Weights of a small mixture-of-experts language model, trained from scratch on English Wikipedia.
Size: 10 layers, vocabulary 13797, 36.1M parameters.
Experts: 256 experts in each of 10 layers, 32 GeGLU neurons an expert, a shared expert of 64 neurons.
Below are experts of layer 4 (counted from 0) of a mixture-of-experts language model. Rows are named router (the router's row for the expert), gate (a neuron's input weights, with its number), up (a neuron's input weights, with its number), down (a neuron's output weights, with its number) and show model dimensions 0-127. Each number is 50 + 10 x the weight over its row's rms, rounded and kept within 0 to 99.
After each expert's rows: "comes before" lists some tokens at least twice as common just after its tokens as in all text; "comes after" lists some tokens at least twice as common just before its tokens as in all text. This comes from a sample of Wikipedia text that the model never trained on. Tokens count by the router's weight.

# expert 105
router:59 40 42 46 60 49 47 65 49 47 53 49 58 60 58 59 44 56 43 57 42 67 21 62 50 48 56 47 59 65 50 37 45 37 34 55 44 43 49 48 56 23 41 54 49 66 45 54 58 59 48 48 61 56 34 43 42 55 57 52 23 46 47 28 47 43 33 60 62 53 59 56 46 70 68 36 57 44 53 50 53 50 49 49 36 50 60 54 49 47 46 29 50 43 48 65 65 33 38 47 34 49 43 45 37 52 34 49 68 54 59 48 68 66 64 58 50 57 47 64 47 43 42 58 47 40 51 58
gate0:47 45 58 58 46 49 53 51 53 52 38 57 66 43 56 47 49 63 51 52 45 55 57 47 37 35 41 65 50 50 62 33 52 61 27 68 61 32 40 66 54 42 65 56 48 46 60 46 47 71 61 48 40 67 39 54 44 60 50 53 41 43 56 57 47 67 41 60 55 58 46 53 57 39 38 63 44 55 57 60 60 57 61 52 57 33 36 50 36 56 70 37 64 45 50 49 64 55 47 42 47 57 61 27 46 43 45 35 44 77 62 46 55 45 56 49 44 63 49 39 51 63 39 54 60 49 24 62
up0:58 55 45 31 45 59 32 56 44 60 54 60 43 58 41 48 53 42 56 50 43 46 47 54 66 45 47 35 38 62 34 64 43 52 77 42 42 49 67 39 44 54 41 55 51 42 52 61 25 45 35 55 59 47 41 49 56 43 48 32 68 55 49 50 46 38 58 62 42 49 49 45 30 57 44 62 61 61 41 57 39 70 72 55 59 44 53 61 49 48 60 43 56 57 45 56 44 52 49 44 59 52 25 64 34 52 29 58 39 47 43 35 37 45 43 63 41 35 38 47 42 45 48 54 47 45 51 33
down0:58 63 59 48 58 41 60 57 57 54 68 60 52 72 56 54 57 41 44 51 54 54 56 51 52 59 53 47 60 38 46 53 57 47 36 63 42 50 56 48 62 46 41 43 54 45 56 17 43 65 49 47 63 61 59 34 53 45 46 41 56 48 57 45 43 36 33 63 52 73 63 56 46 31 50 72 60 50 32 47 64 49 49 45 48 30 31 53 68 43 42 59 65 64 66 47 39 49 39 53 51 46 62 29 55 61 36 58 33 48 49 42 35 59 33 47 54 52 45 50 39 48 54 50 52 56 51 46
gate1:57 35 47 60 38 64 46 47 59 61 54 61 53 45 48 65 40 58 41 51 55 27 47 65 25 64 44 61 60 58 50 46 57 48 52 42 40 44 44 41 56 47 36 41 54 48 55 62 60 47 43 47 56 49 65 52 25 43 64 46 62 44 54 43 45 46 51 46 42 43 45 59 47 32 59 33 41 51 43 40 54 60 56 46 33 54 69 44 46 45 50 47 38 52 56 55 39 37 46 53 70 64 38 30 59 37 38 71 42 77 54 50 40 43 47 67 39 48 56 43 56 69 57 49 42 49 38 53
up1:53 44 40 55 54 57 44 51 57 59 55 45 60 55 56 64 54 61 52 44 51 22 62 67 30 56 46 50 70 62 50 45 56 33 45 67 45 57 46 42 57 43 50 45 51 46 57 59 56 39 47 47 52 35 65 46 36 66 62 41 58 51 53 46 44 52 64 42 39 54 59 52 40 42 53 25 41 51 46 38 49 56 51 41 43 52 65 41 58 53 63 51 35 49 55 51 32 37 44 50 67 79 30 34 52 47 42 61 39 73 46 55 51 47 40 62 43 35 53 35 52 58 58 51 45 52 30 45
down1:56 48 57 33 70 69 37 50 54 50 51 49 50 48 48 41 48 48 65 58 35 40 63 53 55 65 41 69 45 50 25 42 55 46 49 44 35 50 56 41 62 55 53 58 40 41 52 46 70 50 40 42 44 42 41 40 41 34 51 42 42 43 46 56 55 37 51 32 43 32 59 51 56 44 51 55 61 53 56 60 32 51 55 42 39 53 44 32 57 49 28 46 40 36 46 45 45 58 35 68 51 37 42 35 45 30 61 61 61 45 47 41 50 51 64 65 34 59 63 32 59 65 62 44 53 48 43 51
comes before: " |", ".", "%", " |\n", " m", " km"
comes after: ".", " ", " (", "′", "–", ":"

# expert 4
router:53 46 52 51 64 34 55 49 64 36 59 56 58 49 39 50 38 33 58 37 45 62 47 60 29 40 49 54 59 54 60 47 30 11 60 52 52 63 57 62 60 34 37 41 53 59 46 56 67 54 45 33 40 55 49 56 48 31 58 59 44 51 44 40 41 27 33 59 45 56 57 62 57 57 60 57 54 50 46 48 51 56 52 40 44 47 49 55 43 49 36 34 50 45 43 46 64 55 40 53 44 54 50 45 55 61 45 32 68 42 57 44 46 51 62 76 58 53 56 62 44 45 42 48 59 34 53 56
gate0:67 46 54 52 68 50 62 46 41 55 40 66 52 43 41 56 56 42 49 43 37 50 62 40 33 64 52 41 51 66 48 48 40 42 52 58 61 55 45 41 63 62 48 63 51 64 51 70 52 58 46 63 75 58 48 42 49 44 38 51 58 43 57 51 57 60 48 58 65 67 59 51 54 50 31 71 47 31 46 38 43 46 54 50 40 70 43 49 58 59 40 48 20 55 44 44 50 47 53 57 41 58 44 37 56 69 49 58 40 67 31 45 52 45 40 63 63 53 48 74 60 48 51 52 50 35 50 47
up0:42 50 65 58 38 45 50 44 56 61 36 54 57 32 32 47 51 48 49 40 38 65 47 58 53 45 40 43 64 34 48 58 60 48 47 45 46 52 55 21 56 47 55 61 51 60 44 39 48 54 51 61 59 34 44 44 54 49 36 49 53 48 42 51 46 52 43 56 41 58 57 68 48 64 39 32 52 55 59 40 43 40 37 60 54 38 63 45 18 50 40 40 43 44 60 60 55 63 63 49 58 31 51 52 38 54 57 48 20 45 33 50 55 48 50 45 36 54 49 24 57 47 44 40 41 67 38 50
down0:51 68 49 51 45 66 29 38 41 51 51 50 60 43 45 52 51 54 49 67 52 37 59 63 46 45 51 60 66 42 45 31 57 34 56 55 31 50 41 55 33 25 52 53 32 67 49 38 48 38 58 43 29 53 49 48 66 53 52 46 66 52 60 42 29 41 44 55 47 44 38 50 48 62 45 47 57 63 58 33 61 22 69 49 52 54 55 61 43 51 58 60 55 44 42 52 48 63 42 62 53 32 55 43 54 50 60 37 61 53 47 57 45 40 53 42 55 45 64 40 65 42 47 38 41 64 44 55
gate1:46 39 49 37 49 42 65 58 58 58 35 37 57 44 49 53 53 38 59 51 55 50 48 64 43 50 30 44 50 38 55 41 36 55 48 60 23 50 38 47 58 28 48 49 38 83 49 47 68 53 44 47 43 51 48 42 53 53 49 58 50 66 48 44 43 54 52 32 46 56 39 57 43 50 69 30 46 54 37 51 63 49 48 41 66 52 28 65 52 48 56 35 32 45 44 54 55 36 71 47 57 61 58 46 67 58 56 50 30 49 64 57 54 45 50 73 51 58 56 51 61 43 53 49 57 45 48 48
up1:42 40 55 40 52 43 55 53 62 59 37 33 66 44 52 42 46 48 53 54 65 45 52 62 44 49 41 43 56 50 59 42 42 54 45 54 24 40 40 60 63 27 49 54 42 72 60 47 59 39 53 45 44 52 46 53 63 53 53 42 46 68 37 50 38 47 54 23 53 52 47 51 38 44 64 32 52 46 34 49 54 50 57 47 65 51 46 67 51 43 64 35 34 63 34 53 39 33 63 45 44 63 62 49 69 62 51 38 42 51 72 68 52 48 55 58 47 57 48 45 65 43 48 53 41 33 59 47
down1:33 35 44 48 46 54 43 42 49 54 40 45 54 55 49 29 51 43 55 43 40 63 30 53 45 45 43 64 56 43 36 52 37 48 60 43 56 54 42 36 28 51 33 66 38 43 63 51 46 46 49 72 58 44 70 59 65 47 48 25 59 59 61 60 56 57 49 49 43 68 42 35 57 34 58 39 44 43 65 60 31 60 51 44 60 52 59 47 54 33 60 28 63 42 46 53 56 38 49 55 53 47 50 42 56 46 57 38 35 48 45 62 48 67 51 39 58 57 40 61 62 55 40 61 40 53 43 53
comes before: " ", " list", " —", " Succeeded", " \"", " Socorro"
comes after: ")", "\"", "}", "1", "8", "2"

# expert 68
router:64 56 50 57 58 55 44 53 62 60 57 49 56 56 63 35 54 59 40 53 48 67 34 64 44 28 49 39 60 76 55 49 49 39 44 48 44 49 56 51 58 38 36 69 53 66 37 56 53 76 39 53 57 51 47 36 45 49 60 62 31 57 47 29 54 42 29 50 62 51 66 55 54 70 60 43 55 42 61 50 55 52 46 28 49 59 56 48 46 45 41 35 45 41 58 65 65 41 41 44 36 56 37 44 51 57 29 39 58 57 47 56 48 69 58 57 49 58 47 61 46 48 52 50 50 46 47 52
gate0:38 46 47 52 44 40 42 56 32 52 53 59 47 50 58 57 69 49 59 45 40 46 44 64 53 37 46 34 63 38 47 61 43 53 43 56 43 44 47 47 63 39 26 59 53 49 47 26 46 64 33 38 57 38 37 46 51 42 45 60 35 67 57 47 30 54 60 40 51 41 60 50 78 43 51 47 41 46 29 61 57 66 55 48 67 47 42 47 40 44 57 68 44 33 49 45 48 47 41 53 43 61 56 47 59 54 35 51 52 50 60 49 53 71 42 77 44 46 40 39 54 48 53 57 31 52 60 43
up0:52 46 52 58 62 59 56 40 61 41 37 40 55 55 43 48 38 47 50 64 65 43 48 27 44 63 53 61 42 58 41 47 57 45 56 43 57 56 45 51 43 60 57 50 51 52 51 64 51 40 59 58 44 62 67 51 48 69 52 39 72 41 52 48 80 50 35 75 60 55 40 62 27 50 41 44 57 57 66 34 39 48 43 43 47 64 43 56 55 44 43 42 42 60 55 54 60 65 58 51 68 35 48 59 38 42 55 37 58 46 37 55 50 33 55 22 57 53 55 51 48 49 42 50 64 51 47 65
down0:44 38 41 65 48 49 49 40 51 48 36 55 60 34 62 43 45 45 52 64 49 38 39 65 44 38 47 67 44 54 46 52 58 44 48 52 36 34 38 63 52 50 48 52 53 58 45 57 48 34 60 54 53 41 49 51 33 61 44 45 33 64 38 40 50 39 59 73 41 44 65 49 57 61 41 35 48 62 67 41 43 41 53 43 52 39 28 52 59 60 65 46 36 51 53 63 44 47 48 40 42 61 51 43 22 52 53 38 49 48 66 40 69 27 56 43 45 49 44 65 49 24 46 55 45 54 49 55
gate1:60 62 46 51 41 55 43 19 35 65 44 61 52 56 56 57 59 48 45 55 65 47 40 45 43 34 59 57 47 60 61 51 68 51 58 39 58 41 45 59 46 55 49 62 55 60 51 47 51 58 57 56 67 45 46 51 49 46 53 31 51 58 60 48 45 63 43 57 82 53 62 57 61 47 61 45 58 62 59 44 65 55 43 41 38 24 42 47 37 39 58 32 50 47 52 42 51 61 64 38 29 42 54 52 33 45 60 38 57 38 35 68 63 54 52 47 56 42 55 56 34 42 51 54 48 65 50 51
up1:66 61 51 58 48 50 58 30 27 68 47 56 52 57 56 40 50 46 62 54 50 72 52 58 35 44 64 49 43 58 66 50 43 52 50 25 51 50 48 56 42 50 39 43 55 43 48 40 45 41 49 51 61 53 45 49 56 58 52 50 49 40 47 36 37 57 46 50 65 50 64 55 46 48 56 65 65 64 62 34 53 55 31 42 55 42 50 28 45 63 45 46 43 64 54 37 50 48 58 41 30 51 57 43 56 47 61 46 44 60 19 77 49 73 40 56 45 47 51 43 32 43 61 56 53 53 58 47
down1:29 44 54 49 40 52 52 46 45 67 54 39 56 49 30 58 52 56 49 68 40 49 65 55 50 48 38 50 37 53 57 33 43 52 39 44 65 52 63 62 44 61 61 52 42 50 40 49 44 55 54 58 52 46 53 42 45 52 38 61 57 39 57 48 65 51 48 41 43 47 50 37 51 53 48 62 48 47 45 52 40 56 40 54 62 36 61 48 57 47 51 47 59 78 45 55 49 57 52 58 70 44 43 45 56 48 37 59 36 19 17 66 56 55 33 53 44 59 68 51 39 30 37 71 56 52 57 50
comes before: " ", " (", "″N", "″W", ")", "^{"
comes after: "′", ".", " m", " km", "^{", " sq"

# expert 169
router:57 53 41 60 68 51 47 55 54 53 58 45 56 50 58 58 48 48 57 41 48 53 41 59 35 47 66 47 56 61 52 57 41 18 36 74 52 56 47 63 56 48 47 33 40 54 57 40 63 59 42 38 45 40 30 46 58 42 62 69 45 40 47 28 59 43 41 54 52 53 77 54 42 60 55 39 47 51 58 43 62 49 56 38 54 50 65 54 45 39 51 44 48 50 48 46 58 44 41 46 50 54 50 62 60 58 52 47 62 52 52 46 57 76 75 53 46 59 62 63 37 28 63 47 55 32 43 52
gate0:35 55 50 70 68 40 51 50 39 55 47 39 59 44 25 53 48 56 52 45 36 53 40 54 51 42 41 34 33 50 49 56 55 52 58 44 41 53 52 69 63 44 53 32 68 59 77 48 53 41 50 51 31 58 45 45 52 49 46 41 60 53 37 49 46 44 43 50 44 46 37 32 52 58 50 73 63 56 57 56 40 50 42 53 65 49 50 64 54 57 54 52 49 55 48 59 66 40 46 53 40 81 41 49 39 46 39 38 62 49 53 57 42 39 70 63 70 59 41 60 42 42 41 51 49 37 61 52
up0:62 57 40 34 53 67 45 51 56 59 50 50 46 41 55 46 68 46 43 62 61 60 58 50 66 44 46 72 38 52 64 57 40 47 50 50 67 36 53 40 44 53 37 40 46 28 41 52 50 57 59 53 71 55 52 63 46 51 51 59 40 56 51 44 43 62 56 64 48 58 70 49 57 44 29 39 47 65 50 28 43 48 50 55 54 57 50 49 62 46 63 51 31 35 74 59 51 44 61 50 55 41 52 58 69 50 54 68 42 42 56 41 71 69 36 40 48 39 55 54 49 43 63 56 53 69 55 52
down0:52 50 37 48 55 49 53 57 57 53 35 66 52 44 48 53 54 51 37 63 49 53 56 54 46 74 55 36 66 57 59 51 35 48 40 52 59 48 55 53 66 48 59 58 58 48 45 62 25 59 45 45 56 56 60 36 58 55 44 64 56 44 49 44 45 59 38 68 39 59 52 59 48 51 36 40 43 60 28 54 66 51 47 45 28 49 48 70 48 49 29 48 37 43 64 39 58 53 33 55 50 68 32 48 62 46 61 68 46 44 57 38 28 52 41 53 57 67 57 61 46 40 46 44 53 52 30 56
gate1:45 58 71 70 58 31 45 47 64 47 54 43 36 52 56 38 61 63 40 35 54 43 36 46 48 40 35 37 31 50 45 55 40 63 56 64 41 47 43 48 50 51 53 53 38 61 40 44 42 55 66 66 50 47 41 69 56 54 45 38 33 38 66 43 49 49 58 67 42 55 46 74 51 50 48 35 55 52 66 69 50 53 64 41 40 31 57 59 41 78 48 28 37 53 39 61 47 53 59 46 44 54 45 59 49 46 51 53 58 60 48 52 52 55 51 49 42 56 35 55 45 52 49 64 53 66 49 47
up1:63 76 44 39 32 52 59 54 54 57 50 66 37 49 28 58 52 45 44 31 35 61 52 61 36 59 45 43 54 37 51 53 56 59 38 47 41 67 33 59 52 50 39 41 47 45 51 34 41 43 53 43 60 48 42 44 52 46 50 54 45 50 64 45 43 48 39 54 61 42 53 49 51 54 54 57 63 50 60 58 35 55 33 73 45 61 52 34 50 59 42 58 58 63 47 54 68 53 30 61 64 36 29 62 34 43 48 40 58 63 41 59 59 47 36 43 35 46 43 35 39 55 54 52 60 39 42 48
down1:55 50 56 65 50 53 48 62 44 34 44 56 48 62 54 63 41 41 47 57 42 60 74 48 48 46 35 42 57 35 38 39 47 39 44 44 63 38 64 42 46 50 42 49 45 56 43 52 67 25 72 55 55 62 57 43 34 63 32 30 29 56 47 72 67 48 40 59 72 48 47 47 62 38 56 49 58 53 38 54 40 51 62 51 63 52 42 48 65 38 61 58 60 52 52 40 41 51 42 47 47 50 48 59 43 64 52 66 50 51 51 36 47 66 45 37 50 50 45 49 52 34 45 66 56 63 51 47
comes before: " |", " |\n", "0", "1", "2", "3"
comes after: " |", ";", "|", ":", " —;", " ISBN"

# expert 100
router:64 66 54 63 64 51 34 53 58 37 59 62 52 51 45 50 46 42 41 39 38 63 48 62 42 28 57 56 64 54 66 51 41 29 44 62 51 51 54 61 65 29 43 39 37 63 53 58 50 55 44 33 52 56 38 41 47 51 55 45 40 53 47 39 53 37 46 59 54 52 75 65 45 64 60 31 48 47 57 48 54 63 43 42 65 60 68 57 48 42 39 31 50 39 51 52 65 50 36 36 36 65 38 47 50 64 44 43 55 54 53 47 44 47 59 65 55 41 51 67 50 37 60 53 49 40 43 51
gate0:53 64 55 34 37 59 56 48 62 49 60 50 52 48 18 31 30 55 55 66 60 42 31 46 41 41 38 45 31 51 47 74 40 46 62 44 52 44 49 57 65 37 49 49 57 56 52 55 43 50 37 64 46 45 49 50 51 37 43 58 42 67 42 42 42 53 50 60 42 52 59 65 53 51 60 65 52 50 47 33 57 52 37 58 63 64 56 40 34 45 48 53 46 50 40 45 66 43 39 48 43 37 42 55 50 53 39 51 36 51 55 53 40 56 47 43 56 56 43 60 54 50 77 46 29 34 53 69
up0:56 37 52 72 73 40 43 46 33 56 42 43 46 47 70 57 64 44 41 46 44 65 57 61 56 57 63 60 65 51 58 35 61 57 44 73 54 48 42 47 50 58 56 51 47 44 59 31 57 45 63 43 50 63 56 58 50 59 61 46 57 30 43 61 43 39 54 48 62 62 50 37 55 42 47 43 54 50 46 55 41 49 63 49 54 30 49 69 59 61 51 61 59 48 50 59 46 40 59 71 54 64 49 47 37 49 62 39 66 45 35 49 62 49 56 43 43 51 57 34 51 43 30 41 63 69 40 34
down0:42 54 55 48 52 54 58 42 61 27 49 53 35 43 39 58 39 47 47 51 43 65 66 52 48 56 46 40 58 70 43 33 58 60 24 44 41 55 46 52 57 40 42 34 57 48 39 52 35 62 63 46 34 62 55 60 52 70 43 52 35 52 46 38 45 45 75 67 37 43 37 48 53 51 39 52 46 66 41 62 39 49 57 61 54 47 55 64 66 47 58 52 49 43 56 66 33 67 26 45 62 41 57 41 54 55 58 67 42 43 42 46 41 48 58 35 63 50 53 44 48 51 47 50 32 53 50 49
gate1:52 32 42 53 36 65 61 51 54 59 50 57 58 61 36 36 34 31 53 59 54 54 57 46 51 42 54 44 62 43 42 34 65 67 57 29 40 31 51 51 70 42 33 68 48 44 60 48 65 59 55 45 48 46 34 63 45 63 42 48 56 56 28 48 46 53 50 52 65 46 51 52 56 54 69 46 52 59 66 46 47 51 55 60 41 54 60 43 63 36 46 30 47 48 45 55 35 40 61 39 44 42 48 44 46 50 51 49 49 46 45 62 55 45 43 83 52 54 45 65 40 47 29 50 50 60 56 53
up1:62 49 38 72 31 70 80 51 59 71 51 37 48 54 54 44 38 37 57 57 55 48 60 51 39 35 52 46 59 45 44 42 61 65 51 43 38 48 61 38 56 52 41 56 44 53 45 46 44 56 55 46 57 39 33 64 47 69 48 48 59 54 56 38 49 58 54 54 55 43 24 43 54 56 67 44 66 45 59 52 43 49 65 55 48 58 51 28 53 51 38 28 50 56 43 55 35 44 58 52 56 51 46 40 62 28 59 39 42 55 38 61 40 52 40 61 46 64 47 43 45 50 62 40 57 60 49 41
down1:39 52 63 41 75 38 36 34 39 43 50 49 57 54 63 40 41 36 38 58 53 47 45 59 35 54 49 40 36 58 40 55 44 34 51 50 68 64 40 55 43 51 50 47 52 69 56 59 58 56 46 41 42 48 44 45 64 61 44 59 45 61 38 68 51 54 22 49 34 43 43 52 50 43 47 57 61 57 61 52 41 51 47 38 52 46 49 39 46 39 23 55 67 43 55 59 46 53 41 59 44 32 43 42 72 49 49 64 61 35 37 41 55 50 48 51 37 33 45 42 54 52 34 57 61 37 50 42
comes before: " ", " −", " +", " —", " .", " list"
comes after: "0", "1", "2", "%", "3", ")"

# expert 60
router:58 50 48 49 64 42 45 53 51 37 58 59 55 49 54 62 41 51 53 50 45 56 43 54 40 37 60 50 60 52 59 53 35 16 54 75 52 58 57 69 59 31 56 53 48 61 62 50 57 66 55 24 54 54 53 54 45 41 60 50 52 54 35 39 59 36 42 48 51 63 63 62 52 51 57 47 39 48 59 47 58 53 49 44 56 55 54 64 55 37 52 15 51 39 60 48 69 63 40 34 37 53 38 42 57 47 62 39 59 49 65 37 52 45 60 70 49 51 53 70 48 45 50 52 50 48 53 56
gate0:48 27 36 48 56 60 47 34 61 56 45 65 21 48 52 42 43 42 55 44 43 43 52 45 71 46 47 38 56 54 47 48 60 59 56 43 52 34 72 51 47 49 51 44 46 38 44 69 61 34 51 53 39 43 33 42 22 40 60 32 45 45 41 62 56 44 50 47 46 50 38 50 51 55 38 42 57 47 60 35 38 56 65 41 57 61 61 36 54 66 45 48 52 46 56 60 41 57 34 33 64 72 53 61 54 46 58 51 33 32 57 53 58 57 48 44 61 53 49 51 40 46 39 52 45 52 52 61
up0:52 23 38 47 62 68 43 27 58 54 59 64 17 48 58 32 54 52 52 59 30 41 54 45 71 44 48 45 55 46 48 41 57 61 54 46 49 36 72 55 47 47 56 50 44 49 43 69 57 48 54 46 39 40 34 50 26 37 69 47 42 43 45 50 61 47 48 46 58 51 49 64 50 51 41 50 51 49 50 47 37 46 69 38 57 58 64 42 59 56 47 41 42 49 53 56 62 43 39 27 53 65 50 57 61 53 56 51 35 34 53 48 57 48 45 49 47 47 55 63 38 59 37 57 55 51 62 59
down0:37 57 57 36 49 51 55 51 59 41 27 52 64 30 49 55 26 50 37 42 55 54 51 59 52 39 55 48 27 53 54 43 44 41 52 47 54 53 33 55 42 49 47 48 64 40 49 53 55 51 60 48 42 62 54 65 37 60 37 48 49 42 52 69 60 55 46 48 42 45 50 53 52 57 58 30 43 55 59 75 29 57 56 43 42 41 50 58 65 27 48 46 58 31 43 42 58 50 54 47 53 53 55 45 53 45 47 63 57 79 59 64 45 63 44 46 61 43 66 50 71 40 54 67 67 52 55 49
gate1:51 54 52 38 47 60 56 52 51 44 59 40 69 58 48 39 54 79 35 50 57 54 55 40 37 51 29 49 47 54 67 45 35 79 34 46 51 57 49 55 47 45 45 41 34 49 38 62 51 36 75 42 64 65 52 55 43 43 45 60 39 38 52 42 37 48 45 43 40 30 51 33 47 52 47 35 53 37 39 66 68 44 53 35 50 43 23 42 56 29 48 40 46 46 54 53 51 49 40 39 49 54 63 50 46 56 47 46 44 55 50 53 61 36 51 49 51 48 35 52 55 48 51 49 46 36 38 58
up1:51 50 49 39 41 57 53 50 62 46 39 45 83 66 46 50 47 71 36 39 63 50 45 38 29 50 37 57 63 61 65 36 29 50 46 48 42 59 54 64 45 49 54 51 38 41 36 68 51 41 74 33 56 53 43 44 42 60 61 40 46 45 41 45 39 42 55 38 56 42 57 39 59 61 52 58 52 30 42 64 66 46 57 52 50 58 38 49 38 42 59 36 50 51 55 44 57 42 53 40 43 40 56 42 53 41 43 42 48 58 47 57 55 31 54 43 59 44 36 54 61 58 49 45 42 37 49 73
down1:43 45 40 68 33 41 42 57 36 55 33 53 70 43 40 52 63 51 45 50 44 35 67 44 58 44 59 37 53 50 42 57 48 36 51 42 47 51 71 43 60 49 29 52 47 43 53 63 39 47 70 48 56 44 49 73 40 51 44 31 38 42 49 47 50 38 30 54 52 54 54 51 63 41 29 35 41 60 66 81 53 51 57 55 41 48 56 39 49 54 36 50 48 58 57 56 34 49 56 50 66 48 55 44 52 52 45 46 43 66 44 28 60 46 40 42 51 59 42 41 47 60 59 52 48 43 41 60
comes before: " ", " —", " Votes", " %", " LINEAR", " ·"
comes after: " ", "0", ")", " —", "1", " Candidate"

# expert 242
router:49 45 61 56 69 52 45 47 55 42 53 58 50 68 44 56 44 45 45 56 54 53 42 55 36 39 44 43 57 63 40 64 59 29 59 54 42 41 44 60 61 30 45 47 57 55 50 46 43 57 52 42 52 49 34 48 44 49 58 58 26 42 54 34 45 43 31 64 61 55 63 64 42 63 69 45 58 56 61 46 43 53 39 33 57 70 52 35 35 50 44 42 44 34 64 58 75 40 39 45 32 67 47 50 39 54 46 40 61 67 50 33 48 70 55 51 52 60 51 54 55 49 44 44 49 39 64 53
gate0:61 55 48 52 25 45 48 57 49 49 56 66 46 67 58 63 43 50 39 47 60 49 45 52 36 45 51 28 61 58 33 33 40 41 43 41 72 59 43 50 48 49 33 42 72 48 57 59 39 54 57 48 41 45 48 41 47 43 50 55 48 44 61 40 49 65 45 53 28 45 63 63 57 53 50 58 70 47 56 51 51 34 59 39 58 47 54 31 42 62 46 47 46 60 46 39 41 53 47 38 39 50 36 42 61 47 42 35 73 50 42 56 55 57 31 53 34 58 51 70 51 56 44 57 39 56 29 53
up0:42 62 36 45 59 33 33 42 58 46 28 43 45 45 54 52 44 48 58 45 32 57 58 47 53 57 55 63 32 36 67 79 53 58 50 41 33 46 50 60 37 39 45 52 37 41 42 53 58 57 52 42 49 64 57 65 57 48 43 56 54 71 72 53 65 34 52 39 61 54 67 39 41 44 22 48 47 37 43 35 38 51 35 62 54 40 52 60 57 58 62 62 54 38 53 40 59 56 63 60 51 52 64 48 44 44 56 50 42 58 50 46 57 60 47 44 47 39 49 44 51 52 57 64 49 42 62 51
down0:63 40 37 63 48 42 53 54 55 60 65 51 44 37 58 46 39 57 73 60 54 56 43 48 45 50 62 65 49 26 37 52 52 66 40 51 62 65 47 52 52 40 63 41 52 41 42 44 59 46 50 55 54 41 42 47 51 65 48 58 44 48 50 47 54 14 36 51 48 44 70 70 32 40 54 51 29 48 55 45 41 57 62 52 42 45 56 74 51 57 49 45 45 49 54 49 51 51 56 57 44 34 62 36 46 39 55 37 47 42 45 38 54 47 39 64 28 38 50 39 51 43 44 59 55 42 71 42
gate1:36 32 25 47 52 67 45 54 51 51 59 44 67 46 38 71 53 51 33 62 53 61 53 53 53 52 49 49 51 50 60 47 60 43 48 43 33 54 38 52 47 55 50 53 62 36 42 30 37 54 26 43 54 60 63 46 48 50 55 42 50 68 48 47 65 40 45 61 48 46 39 47 51 75 53 22 45 41 58 54 45 38 43 44 46 41 68 48 47 55 41 49 40 47 74 50 52 45 52 31 41 54 49 55 43 58 54 47 45 52 47 38 56 36 33 59 55 68 35 55 67 44 58 47 32 51 42 56
up1:55 49 57 59 36 32 35 32 57 46 46 44 37 38 57 23 44 41 60 46 38 49 56 45 48 43 58 48 43 42 38 60 36 55 52 54 53 53 69 42 47 50 51 54 49 51 61 71 55 47 59 42 62 37 51 48 35 51 37 47 49 38 55 44 31 38 40 38 65 40 46 41 60 31 49 74 61 51 34 49 46 60 58 41 45 46 37 32 58 69 54 47 56 70 37 52 60 54 59 63 52 46 43 36 58 34 47 47 46 49 61 60 59 48 66 52 41 35 44 46 39 48 47 48 56 47 53 28
down1:56 53 39 62 58 53 66 73 56 50 49 50 52 53 41 54 28 68 54 47 56 47 75 42 79 33 42 53 50 52 52 59 45 40 38 67 47 42 33 65 66 53 50 51 43 46 61 45 38 37 30 45 35 43 46 43 72 34 51 57 55 44 43 56 44 50 51 40 40 53 61 64 53 49 60 42 64 47 58 62 64 48 53 57 40 60 46 53 52 43 53 57 51 35 47 56 50 59 59 40 55 36 33 51 50 57 51 42 49 52 45 47 43 74 63 36 52 43 68 52 47 31 51 58 36 57 45 51
comes before: " ", "000", "0", "8", "9", "6"
comes after: "1", "2", "3", "4", "6", "7"